Below are experts of layer 6 (counted from 0) of a mixture-of-experts language model. Rows are named router (the router's row for the expert), up (a neuron's input weights, with its number) and show model dimensions 0-255. Each number is 128 + 24 x the weight over its row's rms, rounded and kept within 0 to 255.
Before each expert's rows: "comes after" lists some tokens at least twice as common just before its tokens as in all text. This comes from a sample of Wikipedia text that the model never trained on. Tokens count by the router's weight.

# expert 3
comes after: "\n", ")", " =", " is", "\"", "\n "
router [162 153 143 121 192 102 130 127 147 134 123 178 135 108 143 103 155 109  81 119 167 141 142  97 157 101 156 115 124 128 118 128 112 116 141 109  97 146 133  95 125 101 132 159 138 129 140 138 143 122 103 132 140 160 110 155 147 142 114 179 141 157 122  91 120 168 117 146  77 128 158 138 110 143  82 144 138 152 120 165  99 101 135 151 127 125  88 118 142 150 148 143 156 103 168 162 122  92 144  98 151  90 124 100 133 117 127  89 108 160  93 145 131 138 161 113 146 129  95 105 106 127 133 129  99 131 120 148 108 125 140 143 148  91 136  95 151 133 137  90 139 129 157 163 154 110 104  91 134 146 120 162 155  97 149 122 111 162  89  96 122 108 136  93 158 145 119 172 168 146 127 114 108 137 189 108 114 144 127 135  87 138 147 140 156 119 101 120 137 131 127 106  54 125 154 125 118 118 109 116 156 118 152  90 172 120 136 137 114 152 106  93 162 155 142 114 162 172 185  96 151 128 156 169 120 137 171  97 143  70 118 142 114 140  98 149 108 144  93 138 109 118 111 139 140 146 126 114  87 112 116 117 133 154 122  94]
up0 [127 131 127 169 166  98 131 108  86 143  84 105 134 104  90 175 116 118 151 126 127  98 132 135 141 113 139 102 153 182 145 120 143 155 146 114 139  82  97 131 123 140 140  62 143 108 132 115 147 106 120 114 131 121 145 103  99 116 116 131 155 116  82 134 149 137 126 139  95 137 111 137 144 105 149 146 173 107 115  94 122 161 124 174 168 109  62 141 144 130 167 128 105 113 153 124 141 115 110 160 136 155 107 148 148 121  89 122 108 136 107  96  80 103 171  99 130 129 166 156 151 135 132 146 138 101 161 121 179 110 134 114 134  79 145 128 153 116 112 148 108 139 116 161 204 112 141 110 112  80 115 143 127 156 104 163 134 117 149 158 103 105 110 138 134  97 124 167 138 136 147 127 138  90 134 123 113 131 139  97 146 111 143 115 117 145 131 113 144 127  98 131 129 159 128 132 133 138 108 117  96 112 106 105 142 112 166 147 155 136  71  90 142 122 112 148  87 152 134 127 169  83 138 136 130 109 147 128  83 105  97 100  94 107 133 168 109  84 111 150 120 140  89  87 140  83 137 134 122 132  71 132 111 124 140 135]
up1 [110  93 124 132 135 146 128 147 104 152  78 138 157 123 114 101  99  95 152 157 124 104  98 127 125 113 145 117  98 129 108 141 103  63 159 115 106 127 108 127 106 154 157 157  88 157 100 142 119 125 170 108 133 121 162  95 143  90 158 113 138 106 138 128 147 118  79 146 141 169 142 126 127 156 153 176 144 113 130 125 130 150 100  94 125 112 135 117 135 145 113 139 159 128 147 115 123 161 180 120 131 133 147 114 132 175 128 156 159 108 125 103 104 126 117 127 148  61 150 147 144 152  70 152 156  43 119 134 123 136 128  91 110 112 122 131 155 122 118 132 134 101 144 145 141 160 117 111 101 135 120 121 129 126 141  85 116 134 143 132 125 144 129 171 120 176  89 117 103 118 125 129 143 157 148 183 146 186 153 120 134 117 129 111 167 135 177 129 132  92 126 110 110 147  81 141 132 161 110 134 129 169 106 118 118 123 132 140 169 154 120 120 131 140 159  88 157 100  86 169 120  69  92 106 120 132  89 164 152 120 140 173 116 135 134 108 128 117 126 147 150 154 135 141 181 134 132 103 126 141 149 138  82 131 131 111]
up2 [102  96 152  99 155 114 105 103 127 160 111  90 141 149 124 128 109 117 168 115  61 108 119 110 136 125  99 118 128 184 132 117 137 134 144  98 160 125 138 120 102 134 160 122 156  89 144 116 104 152 122 132 153 158 134 119 124 153 173 131  49 106 101 109 170 110 117 118 186 171 115 141 130  92 136 141 133 102 125 142 128 173 130 126 158 110  82 144 166 158 121 119 144 143 149 132 129 162  92  79 114 163 104 153 165 103 126 160 141 106 130 134 125 131 130 143 123 125  81 109 114 127 149 115 135 138 102 111 145 101 120 154 136 111 107 152 172  99  87 122 134 132 119 150 115 134 140 129  84 125 106 148 107 111 129 160 127 148 178 126 111 121 141 177 105 124 101 123  59  91  98 137 108 141 142 147 165 100 134 123 110 149 139 102  94 143 112 124 117 159 131 113 138  95 100 182 138 129 125 126 150 126 125 131 125  93 154 133 145 123 156 109  99 158  93 136 123  87 119 126 130 121 126 112  64 120 138 113 120 115  90 143 150 144 147 106 151 150 109  98 154 123 153 131 137  74 134 133 118 177 161 139 134 149 183 117]
up3 [122 144 167 117 120 118 112 111 130 137 101 118 111  52 107 168  80 126  89 128 171 121  90  83 188  83 133 123 111 138 133 106 134 115 112 132 131 106 131 117  84 152 138 103 117 151 102 183 125  82 132  75 112 138 155 139 116 124 163 102 152 147 121 147 118 124 129 194 119 142 140 150 121 142 143 158 136 130  98 125  88 152 146 120 134 113 119 123 155 139 156 162 137 152 143 153 110 175 136 114 122 136  90 138 190 140 127 152 149  96 107 133 125 156 152 107 130 105 132 112 114 107 152 158  99  86 121 144 174 128 140 179 108 126 159 140 120 133 138 106 164 141 138 112 107 117 149 140 108 109 110 107 112 175  89 133  93 135  98 124 124 147 149 143 112 122 175 109 151 127 131 147 128 155 175 139 140 106 154 158 148 110 169 105 126 133 143 168 111 149 113 139 118 143 121 138 112  86  93 149  90 110 144  99 130 109 125 176 112 185 122 116 126 113 132 130 160  74 120 108 139 120 116 116 115 150  88 169 122 142 132 127 155 161 132  83 150 152 151 149 132 150 110 117 123 124 129  94 140 121 138 125  90 158  97 112]
up4 [105 132 107 112 162 171 138 113 142 160  55 127 132 117 140 165  87 137 138 152 144 131  76 159  98 105  76 123 117  79 170 132 135  43 115  76 159 147 155 126 143 103 169 155 124 107 135 150 127 103 141 147 100 160 156 117  91 128 134 148 147 153 117 110 135 126 156 140 129 185 131 106 153 111 136 155 143 169 150 129 144 139 143 126 107 115 119 129 120  83 116 173 127 114 130 129 142 148 109 118 128 137 121 126 116 163 112 105 158 137 159 110 138 132  83  99 119 105 167 125 161 125 115 127 110 114 135 143 149  86 143 130 159  94 148 106  89 105 130 102 130 149 120  88 116 111 136 120 144 144 113 118 128 114 150 126 141 153 130 132 154 120  61 149  79  99  83 119 145 163 142 123 112 147 157 113 117 143  84 131 114  80 122 118 156 165 111 163 186 120  75 126 127 144 129 156 123  98 100 167 146 131  74  91 104 105 138 137 139 139 122  74 118 147 144 136 152 106 110 130 153 103 136  99 123 148 133 122 127 130 143 132  97  97 133 154 142 117 120 100 128 151 119 117 127 134 138 131 166 145 139 136 121 164 144 125]
up5 [128 106  78 136 134  61 108 161 137 150 102 140 152  81 152 115 163 116  97 112 139 100  75 144 119 101 150 139 152 134 149 132 114  76 147 140 128  95 132 155 103 138 144  94 132 123 156 142 134 126 141 131  90  98 139 123 118 120 155  86 140 128 118  99 125 121  74 116 141 133 118 116 117 103 142 151 146 115 103 132 125 168 169 140 125 151  84 161 136 137 106 141 131 142 167 149 128 122 149 108  94 140 138 137 121 121  92 155 143 108 139 108 135 170 155 115 128 155 141 130 139 127 109 145 134 106 147 124 130 150 126  76 137  85 140 180 113 127 112 147 172 113 112  99  91 158 133 108 130  87 166 114 109 203  84 131 143 159 118 134 109 126 168 133 133 105 129  94 170  57 127 151 141 180 147 110 118 115  97 116 108 120 103 104 131 134 113 154 109 106 116 105 165 131 107  66 130 150  99 157  81 144  97 127 131 168 120 121 166 147 134 138 121 135 168 152 170 125 143 156 109 130 137 150 142 124  87 117 119 127 127 125 150 148 138  85 181 142 167 108 147 149 133 111 142 153 109 125 120 132 151 133 110 134  98 126]
up6 [131 117  94 152 158 124 158  98 150 108 140 125 121  98 125 126 147 122 125 133 167 137 112 140 167 152 146  86 135 120 147  89 178 167 108 107 132 137 160 149 140 161 137 128 129 170 120 144 155 131 112 120 151 155 151 120 154  87 121 152 160  78 133  88 103 121 123 151 108 129  90 118  99 142 114  93 152 145  86  91 139 119 119 158 130 134 165 130 135 140 129 109 115 105 145  62  91 155 142 130 113 139 122 106 134  97 115 126 156  97 139 152 159  66 109 146 142 122 142 101 124 127 107 127 130 166 114 121 163 131 182 102 125 133 122 120 136 133 145  82  90 166 158 131 140 166 113 129 125  98 136 110 137 134  90 129 137 128 150 147 152 166 126 118 159 116 162 112 146 174 143  98  93 149 129 154 162 108 154 144 158 123 110 132 111 121 169 129 123 166 125 137 104 139 160 121 134 101 118 164 110 179 127 128 119 118 121 156 170 106 146 124 144 134 131 176 158 117  88 112 137 140 128 139 124 153 135 162 116 103 120 105 139 109 117 144 147  89 200 149 171 158 166 204 134 161 130 101 146 137 126 123 140  81 102 119]
up7 [153 120 147 182 144 135 102 150 120 163 115 137 128 115 126 145 132 108 159 122 131 117  95 107 138  97 156 104 161 177 182 102 106 140 148 118 126 106 107 139 156 151 107 103 131 151 139 125  78  90 157  86 138 115 122 136 114 117  92 146 111 150 130 120 155 132 125 127 145 143  87 130 131 154 160 179 135 155 130 111 158 180 122 127 147 148 119 130 129 147 184 134 131 135  97  97 109 111  93 144 101 144 133 170 142 152 111 171 124  97 108  75 124  84  87 112 125 124 152 161 120  91  88  67 158 115 121  86 147 102 128 147 143 164 126 184 133 123 161 108 121 109 124 122 164 150 130 126 139 121 142 135 126 146 107 184 184 167 117 130 110 159 134 147 118 136 109 111 101 114 141 141 131 113 157 130 135 139 129  91 197 127  87 131  71 101 128 145 100 129 129 114 104 142  91 101 187 116 137 120 130 116  99 155 138 105 151 126 157 173 151 141 119  82  96 142 118 138 128  75 120 123 131 115 122 127  91 121 120 148  79 135 148 130 138 118 116 113 128 135 138 114 130 129 130  94 136 158 134  85 147 120 125 130 131 134]

# expert 1
comes after: " the", " a", " his", "'s", " The", " was"
router [ 93 122  98 114 135 169 142 148  53 165 103  97 195 152 133 140 131 149 134 147 129 122 109 194 147 126 167 159  92 160 111 114 149 103 127 128 153 169 158 118 105 140 160 162 134 131 135 102 151 142 111 106 152 110  78 114 154 150 163 156 113 102 107 118 109 143 123 106  87 182 124 142 154 146 134 124 117 142 144 136 136 142 155 121 102 131 145 117 107 125 140 166  79 133 113 115 111 123 114  79 142 122 110 145 107 137 149 186 117 126 116 122 143 119 161 118 120 130 127 113 122 120 143  50 150 107 130 162 143 103 142 122 150 157 103 153 149 122  86 131  92  98 108 148 107 148 148 154 121 138 120 141 102 109 160 114 137 104  90 131 150 123  95 132  89 130 110 135 138 164 120 175 156  89 110 120 119 136 154 143 147 126 135 136 143 113  98 133 103 142 143 113 114 102  98 117  98 142 141 150 130 165 131 145  89 143 100 135  97 139  99 108 163 126 118 130 139 131 135 168 139 114  86 156 121 118  84 135  70 142 103 100 128 126 151 102 136  84 162 143  85  79 130 123 107 100 143 139 120 127 116 128 127 116 102 177]
up0 [132 103 101 117 147 177 112 128 102 160  84 115 109 125 163 117 110 128 147 154 117 134 123 106 141 130 115 140  88 138 144 128 146  71 168  82  90 122 132 149  94 135 172 149 128 150 160 152 147 133 119  97 124 151 160 128 159 161 181 120 129 102  93 134 135 143 106 123  98  76 144 107 148  98 117  85 119 112 132 166 129 144 115 132 104 154 135 128 107 132 122 162 137  90 131 131  95 115 156 146 155 101 114 134 136 142 121  96 127 131 144 157 120 172 104 122  95 102  98 134  81 147 127 115  90 111 119 143 139 166 144 112 129 116 126 113 166 103 143 142 128 129 127 147 107 133 120 164  96 141 107 103 144 119 109 102  90 183 108 151 114 141  91 143 132 104 114 170 103 141 106 125 142  89 203 137  82 137 124 144 166 148 140 178  89 100 137 115 118 140  60 117 138 132  93 131 161 131 111 143 154  84 148 145 111 115 102 183 136 156 143  92 105 168 150 121 132 145 142 108 172 143 123 121 111 126 105 114 118  99 142 139 133 134 100  96 114  91  88 127 109 147 167 170 138 104 124 109 129 109 118 149 138 109 119 113]
up1 [111 119 145  94 145 136 141 132 129 157 138 122 157 117  93 137  93 115  97 125  88 135 104  78  82 127 155 135 147 105 119 133 123 104 100 132 156 114 154 127 142 167 115 100 126 128 121 130 102 119 108 106 169 121 135 108  87 151 148 124 122 167 149 158 139  92  71 125 123  91 141 101 147 126 144  94 107 105 129 103 118 132 115 102 125 116 122 118 105 128  89 126 102 141 123 124 154 100 138 154 111 184 130  89 108 138 117 123 114 117  81 139  85  90 116 100 156 118  98 117 138 130 137 100 140 148 117 156 157 126 148 146 132 130  99 168 133 105  93 117 115 146 164 163 145 120 127 140 121 109 132  78 133 141 128 151 109 126 101 103  96 157 148 108  97 135 121  91 115 128 159  57 124 141  94 139 118 178 186 167 159 108 133 126 141 120  96 131 161 141 124 131 142 111 131  90 115 145  95  89 135 171  80 131 110 178 145 133 179 175 112  84 127 150 172 129 103 123 147 164 169 141 140 129 142 137 120 129 141 111 153  99 136 142 104  79 159 144  88 160 113 131 117 156 120 169 121 117 128  74 124 118 147 125 105 153]
up2 [153 107 143 146 146 128 135 137 133  80  65  96 145  83  86 134 133 105 105 100 113  87 145  77 117 125 144 114 107 119 135  92 100 150 121 114 100 112  87 135 150 137 125 119 133 164 107 132 137 100 126 135 180 123 134  70 159 118 139 159 112 147 133 138 116 124 139 171 111 145 128  76 151 155 164 140 189 112  94  89  77  99 121 109 146 120 119 136 116 125 118  86 131 126 111 125 139 135 124 140 114 179  76 103 135 138 134 138  97  65 164 131 127  94 124 175 132 144 106 105 130 128 109 130 185 118  96 149 113 122 151 148 117 145 154 138 168 103 126 107 106 110 125 114  93 103 154 139  97 142 117 154 169 126  90 148 141 170 132 202 113 138 119 119 127 170 135 142 120 120 140 104 120 177 147 113 152 130 140 159  87 173 152 100 139 164  98 159 142 145 119 136  97 104 125 142 151 112 136 125 100 160 132  99 105 184 134 123 152 112 134 115 128  99 115  96 167 141 148 161 124 114 151 125 137 115 128 112 118 128 131 132 105 131 128 131 124 132 142 152 129 110 135  97 132 136 105 116 110 171 151 159 120 101  97 132]
up3 [119  97 118 103 118 116 142  77 128  99 139 134 152  93 135 148 121  99 111 147  70 171 122 104 121 106 126 182 143 102 136  89  72 109 127  96 133 161 149 123 105 102 137 134 132 129  97 137 129 126  71 137 172 129 149 105 116 120 129  57 135 149  91 125 141 158 131 146 130 162 108 141 113 157 114 163 152 159 151 101 132 124 154  90 110 185 124 144 143 163  97 121 119 102 146 133 109 130  98 133 118 118 122 157 111 135  86 149 111 122 180 124 130 152 128 113 126 121 101 135 155 154 155 139 161 183 134 115 128 140 121 116 135 141 132 129 182 115 113 135 111 168 115  97 133 143 104 115 120 125 122  67 122 142 100 123 125  91 133 107 121 162 104 164 138 132 109  87 167 120 132 148 106 148  88 141 111  90  94 115 150 132 113 149 133 175 114 116 117 134  97 148 101 111 130 122  83 157 163 131 133 102 160 161 138 129 117 144 130 120 122 104 138  80 125 102 120 106 111 111 142 114 127 104  88 150 136 126 172 138 103 130 147 177 130 118 146 104 114 176 170 100 101 144 125 134 142 158  85 145 185 150 127  91 128 115]
up4 [123 137 107 159 120 123 138 125 141  84 138 108 116 130 117 177 144 116 156 107  91 131  95 156 148 143 132 139  87 103 174 114 147 124 161 112 122  90 122 141 139 148 124 124 122 109 197 169 137 147 111 158 122 116 129  96 181 133  76  92 138 106 101 163 163 112 141 146 115 167  94 103 129 132 118 113 127 143 109 123 125 103 116 141 127 114 146 131 167 124 137 156 140  75 138 119 151 148 131 122 110 149 110 156 129 130 124 179 149 153  90 159 128  42 126 120 114  87 122 122 146 136 111 117 140 128 154 127 127 107 162 126 112 103 164 148 118 120 120 133 153 118 117 135 118  80 116 114 161 155 138 130 114 138  97 149 121 115 144 126 103  82 121  76 119 112 123 155 138 132 141 152 106 102 160 163 107 163  90  89  95 144 141 108 133 110 138 144 163 111 109 184 128 168 109 153 101  91 114 166 152 112 132 122 143  98 171 165 124 160 118 110 128 105 127 117 136 144 152 150 139  98 130 142 134 161 112 163 136 112  72 174 170 130  97 123 129 156 102 133 123 163 111 146 128 171 162  78 126 102 151 102 139 127 148 131]
up5 [ 51 108 134 148 164 124 154 117 151 110 127 113 162 115 125 126 126  95  97  83  95 128 122 193  89 125 151 182 121 131 136 124 114 113 117 123 101 149 113 127 140 147 117 125 107 144 144 101  91 105  97  99 169  96 129 104 163 122 141 137 115 152 121 127 130 128 113 147 121 154 138 113 165 174 155 131 131 144 161 126 130 150 121 121 138 107 155 178 124  63 109 138 122 115 105 175 162 126 127 171 156 130 107  76 133 176 114 137 102 132 145 140 131  90 147 129 164 127  89 110 116 155 158 133 140 110 174 134 157  93 143 117 123 155 142 144 166 139 119  61 103 105 119 146 111 147 160 150 111 128 117 102 143 159 103 138 140 105 154 122 130 107 108 128 118 155 112 110 146 150 113 101 102 132  84 113 128 132 110 138 151 135 154  91 179 136 117 121  97 113 137 173 138 112 131  98 110 159 141 166 104 116 133 131 111 149 122 110 117 155  97  93  97 151 154 124 112 114 154 104 153 103 119 134 127 133 108 104 155 105 109  76 123  97 161 100 162 106 139 141 164  98 151  93 137 135  94 126 117 152 134 137 163 112 173 157]
up6 [ 92 136 168 149 128 125  95 114  55 152 107 126 109 170 110 128  75 153 133 126  96 121 126 119 131 117 128 151 172 121 176 148 159  88 106 124 131 178 112 141 155 121  89 112 162 124 129 165  82  88 140 142  85 122 128 121 112 149 117 118 124 108 146 119 141 112 162 101 155 140 133 145 131 152 131 142 109  97 139 169  85 117 117 149 133 110 114 115  98 106 143 165 146 113 117 136 124 179 128 160 163 154 123 170 122 145 139 118 181 118 147 174 132 128 111 165 166 117 112 151 139 148 126 117 114 146 119 148 118 100 127 120 130 114 142 145  79  95 124 138  98 158 142 134 143 126 110 100 118 139 140 179 129 121 118 104 176 160 109 129 130 150 100 144  75 137 119 145 142 160 132 128 172 139 124  92 133 160 138 168 121 139 132 144 126 131 132 148 135 129 152 136 111 124 125 100 112 107 111 170 126 147 102  93 105 118 189  86  99 160 111 144 119 147 111  82 145 117 126  98 126  96 113  95 117 122  98  96  81 106 115 139 138 168 180 140 151 123 144 127 143 109 151 113 122 108 170 137  83 138 190 146 121 116 114 120]
up7 [136 130 126 172 138 119 114 104 134 130 132 105 141 118 123 118 147 124 156 147  97 114 126  93 128 122 143 140  86 136 177 103 139 111 110 125 133 115  98 129 148 153 120 137  90 103 115  90 132 146 129  90 144 103 130  87 123 147 154 157 141 137 114 104 120  77 109 107 116 159 114  79 119 136 158 128 136  92 122  93 149 133 142 167 128 155  94 159 133  98 114 137 124 176 115 103 124  87 103 149 184 135 149  89  96 114  99 170 102 125  82 140 110 150 117 128 111 121 101 102  92 143 118 153 130 150 122 108 116 104 125 133 150 141 163 106  94 137 130 133 198 143 117  91 132 112 106 129 138  95  97 105 147 162 112  96 175 125 128 160 170 120 154 176 139 159 131 160  90 129 130 109 107 103 118 148 124 119 122  88 105  89 123 116 134 136  98 136 110 109 134 123 168 126 153 124 122 122 137 114 124 152 144  92 105 139 185 140 144  98 155 127 150 135 104 115  68 102 143 127 135  74 143 126 158 116 149 143 199 180  72 155 129 122 135 110 121 129 133 147 166 112 111 147 130  97  91 114  89 116 131 161  98 126 150 127]

# expert 0
comes after: ",", ".", " and", " that", " but", " where"
router [134 129 164 114 156 111 106 131  97 109 151 103 138 131  86 133 103 153 131  88 138 111  99 113 131 137 102 154 158 115 134 152 151 126 135 139 118 114 104 147 159 158  77  84 106  90 126 161 101 112 125 106 139 107 131  96 141 128 133  77 107 108 147 139 114  91 121 143 170 120 138 142  99  95 138 141 105 116 135 120 109 136 124 163 122  83 132  87 142 111 120  90 163 133 121 101 121 125 146 178 118 185 121 153 126 202 162 130 131 122 115 116 108 114 138 121 143  86 145 108 151 105 168 158 136 104 100 127 143 156 177 105  79 127 169 141 103 119 124 118 141 161  99 167 124  93 145 127 156 152 160 147 109 128 119 124 146 137 175 121 105 128 128  75 157 149 150 159 137 130 112 120 168 115 133 147 171 142 150 124 166 159 131 101 129 129 125 107 101 122 184 175 157  93 130 119 168 128 131 136 141  64 125 126 104 130 103 149  96 180 109 148  91 101 118 109 129 103 149 157 127  84 104 140 140 136 108 159  89 163 149 139 138 146 116 103 106 145  97 140 112 128 111 128 138 156  96 118 134 151 151 139 115  96 124 135]
up0 [132 130 123 158 132 124 134 110 141 138  90 109 148 103 131 125  97  92 142 152 123 123 136 132 157 135 117 137 124 125 136 124 144 152 117 118 112 156 127 150 127 162 149 145 112 125 186 118 125 134  94  85 139 152 135 108 106 117 132 151 198 145 112 123 138 157  90 136 119 129 116 162 109 177 158 102  97 106 104 114 112 136 148 128 136 151 118 124 150 157 120 116  75 178 100 145 140 147 137 140 149 168 130 116 130 164 100 102 125 127 113 147 134  72 134 100 128 121 157 145 170 113 120 110 175 127 128 103 166 116 150 105 114  96 120 150 185 106 126 154 132 129 131  73 106 139  96 162 105 145  90 151 125 135 118 118 116 113 128 167 109  95 110 148  92 153 122 141 110 167 154 110 102 121 123 146 120 153 136 130 126 141 105 119  93 158 110 139 122 112  96 137 114 137 165 200 131  63 123 124 133 149 113 146  73 132 119 103 183 174 131 147 125 136 148 155 145 119 160 164 160 159 165  58  86 114 112 161 135  94 103 141 127 135 143 145 145 117 115  99 123 102 127 150 144 133 147 129  71 147  75 149 116 128 145 124]
up1 [146 124 124 150 128 151 133 147  85 149  84 156 160 148  98 141 114 127 136 109 177 110 115 142 154 140 111 155 118 100 127  99 115 163 133 126 104 155 144 105 116 142 132 142 141 122 143 145 118  50 146 103 107  98 163 139 133 119 114 161 128 105 127 157 133 112 140 157 106 105 137  92 133 131 115 126 107  96 103 163  78 113 110 157 169 134 118 160 120 109 144 167 149 180  88 192 159 113 128 102 136 115  74  99 129  97 110 177 122 129 136 122 120 117 129 145 159  80 122  98 121 159 150 121 178  89 135 147 142 158 191 105 137  92 140 129 131 113 124 108 150 126 106 136 116 120 103 129 143  90 112 134 161 117 161 113 165 163 104 172 145 102 115 156 110 117 108 124 105 153 100 106 139 123 170 161  99 155 116 124 153  97 100 128 160 132  90 133 133 121 120 128 115 136 122 123 124 124 119 126 150 156  97 132 101 137 111 133 138 132 165  98 165 146 103 151 131 134 167 133 140 145  86 134 106 102 168 131  89 141 103 117 128 138 161 112 115 118 182 128 126  93 159  83 128  86 116 160 124 128 166 164 106 110 125 151]
up2 [121 120 134 132 132 121 151 106 122 126 146 142 149  86 112 125 114  93 137 126 170 143 128 103 157 154 126 145 143 136 118 106  91 129  95 119 171  91 132 136 173 132 127 127 109 145 163 141 141 146 122  98 141 179 167  84 149 101 112  96 125 129 166 117 154 166 183 162 110 127  85  88 156 147  78 108  99 146  85 118 133 141 104 139 149 132 122 125  75 174  79 108 147 140 129 118  86 142 141  80 122 122 105 139 153 116 107 124 187 127 160 150 143  90 127  73 181  97 140 132 135 133 136 129  99 140 128  73 129 149 139 138 111 137 113  95 132 141 146 152 142 184 172 143 146 112 109 140 144  60 142 187 192  90 116 148 102 161 116 137 116 163 145 145 171 146 102 144 141 145  78 117 137 166 125 158 148 118 110 113 140 111  81 124 103 139 142 136 142 159 122 134 145 109 124 134 128 103 152 127 136 133 116 137 177  97 114 122 154 108 161 154 117 124 121 110 151 150 170 133 162 126 142 113 134 154 147 142 133 124 147 135 157 124 133 147 136 133 126 114 139 145 133 158 152 130 102 143 126 129 117 133 142 135 113 140]
up3 [137 129 147  94 164 152 163 116 110 133 118 117 141 114 110 149 110  73 158 141 124 101  81 129 111 124 113 135 109 151 180  86 158 135 128 125 106 126 172 108 125 108 139 130 134 145 156 186 115 153 126 125 151 140 132 103 120  90 128 135 132 129 161  90 120 117 120 142 125 141 104 124 126 110 121  80 113 144  47 106 153 118 168 137 149 113 112 124 106 126 107 111 137 139 131  87 109 166 129 110  96 121 109 135 151 104 135 128 135  93 128 122 153 138 133  98 137 148 108 139 116 136 113 136 109 125 116 115  98  95 125 158 130 116 128 121 165 123 134  82 149 134 122  88 161 155 144 146 110 144 112 132 199 166 126 144 192 140  90 142 143 167  92 147 121 126 157 130 136 138 111  89 124  97 117 163 120 150 120 166 111 152 106 121  70 117 122 115 120 120 123 113 128 158 185 122 115 136  94 162  94 154 104 153 110 142  81 107 137  97  91 153 126  91 102  87 128 135  73 146 136  99  86 120 138 127 128  92 116  95 140 145 104 133 150 135 164 116 154 167 147  97 125  97 152  89 117 159 131 132  93 149 103 171 113 104]
up4 [156 127 137 119 161 150 125 116 130 130 109 172 130 111 169 116 110 117  88 151 126 117 124 141  92 121 139 160 145 156 128 116 130 104 102 132 135 107 113 138 120 201 126  97 140 108 131 133  89 150 137 107 141 149 125 146 114  93 174 124 140 141 176 126 160 128 127 100 150  77  88 147 143 120 154 141 124 149 152 151 169 182 116 124 119 142  98 139 135 112 126  64 144 173 139 125 127 108 115 160 123 115 156 148 124 151 114 169 124 156 143 148 128  98 114 140 133  81 123 137 130 150 130 125 158 130 100 149 130 112 120 148 131 121 113 155 127 168 116 100 161  92 186 105 181 133 125 157 137  93 169 119 116 132  85 144 105 134 164  91 120 130  88 119 119 134 123  77 135 163 128 138 137  95 117 134 122 130 140 121 141 100 122  83 181 154 141  89 126 128 143 120 113 102 137 126 112 106 139 137 110 124 158 112 111 165 115 126 143 126 157 128  79 151 125 119 136 136 129 107 154  90 146 130 175 142 105  99 111 120  79 129 123 152 163 137 138 103 169 117 144  92 162 116 116 110  97 113 107  31 101 149 104 124 113 169]
up5 [142 111 151 105 147 109 177 119 131 162 113  94  91  75 192 128 132 137 166 162 154 134 123 142 104  76 118 160 119 117 127 146 177 112 103 119 107 152 122 141 121 149 143  96 100 133 130 108 113 124 123 151 166 176 137 137  96 130 137 187 164 141 120 118 131 123 144 109 155 171 102 166 114 116 150 168 135 109 159 157  71 132  95 154 140 152 162 109 119 107 154 151 142 122 116 162 131 142 108 101 155 162  74 163 128 167 148 136 147 105 141 133 141 132 111 103 168 104 123 140 101 122 139 125  88 119 156 103 113 101 124 130 136 113 154 148 122  99 114 118 149 114 102  99  29 114 131 108 160 156 125 121 166 132 127 147 143 149 154 109 149 125 128 150 122 150 114 132 121 149 107 144 159 159 138 121 165 140  73 118 122 121 123 123 138 122 157 151 158 101 135 126 124  85 127 126  82 111 161 134 114 112 113 130 112 151 118 151 119 151  89 106 130 106 149 100 115 115 123 146 135 106  84 128 114 147 152 140 150 140 125 129 129 135 129 133 149 122 124 148 162 139 148 130 106 151 176 118  43 133 145 110 123 147 119 153]
up6 [ 90 102  93 130 131 122 138 128 121 121  73 100 103  81 127 186 152 146 101 116 153 130 159 146  86 130 187 134 151 112 187 126 112  88 133 127 128 106  99 146 147 140 167 139 117 123 109 119 119 137 156 132 146 113 119 110 119 134 137 159 112 149  92 122 171 176 161 131 133  96  76 163 153 128 110 143 110 113 148 150 162 170 150 152 162 132 138 136 145 162 123 126 109 146 143 157 114 141  73 145 160 138 126  96 173 155 103 181 111 120 151 133 133 144 135 108 125 109 132 103 137 156  80 113 142 156 132  95 103 133  95 134 117 113 163 103 132 101 149 160 137  94 123 131 112 129 187 105 164 146 151 113 153  94 151 156 129 118 120 169 119 163 110 140 128 152 140 117 151 136  86 122 129 128 121  81 129 119  91 116 125 129 113 113 122 118 169 142 126 117 125 115  68 130  89 118 134 106 121 146 166 107 142 135 129 108 156 132 122 156 131 115  82 105 117 187 125 131 135 113 153 124 150 116 111 122 106  85 133 151  93 132  90 122 108  93 107 114 129 154 138 138 127 132 123 110 110 138 135  86  88 178 146  94 116 164]
up7 [ 72 113 148 151 131 139 120 114  87 147  76 127 112 140 127 127 125 150 160 125  96 141 139 177 145 121 143 123  66 150 133 146 132 129 117 112 107 151 107 170 141 143 116 155 123 136 164 119 154 134 136 123 143 165 139 118 191 133 152 137 123 134 131 119 154 128 112 109 103 142 102 130 138 107 169 167  98 117 157 140  85  93 100 110 112 115 160  98 118 164 160 124 145 130 156 106 115 111 102  76 166  96  64 125 183 133 113 100 139 108 179 158 165 129 127  91 125  92 159 107 123 133 110 101 111 111 143 164 132 135 183 138 104 140  70 131 170 163  85 131 115 111 131 115  82 132 152 125 124 135 147 122 115 124 151 132 111 139 163 105 166 169 109 177 107  93 113 147 140 140  97 112 138 146 119 180 118 131  67 119 107 136 116 127 104 181 108 125 129 121 129 118 113 134 146 134 107  76 160 160 125 127 159 129 108 131 111 126 118  99 154 151 128  99 117 106 132 155  92 158 144 107 131 137 137 137 144 111 136  94  91 133 152 146 120 134 142 142 114 130 135 120 147 141 151 138 117 111 109 156 170 148 119  85 144 113]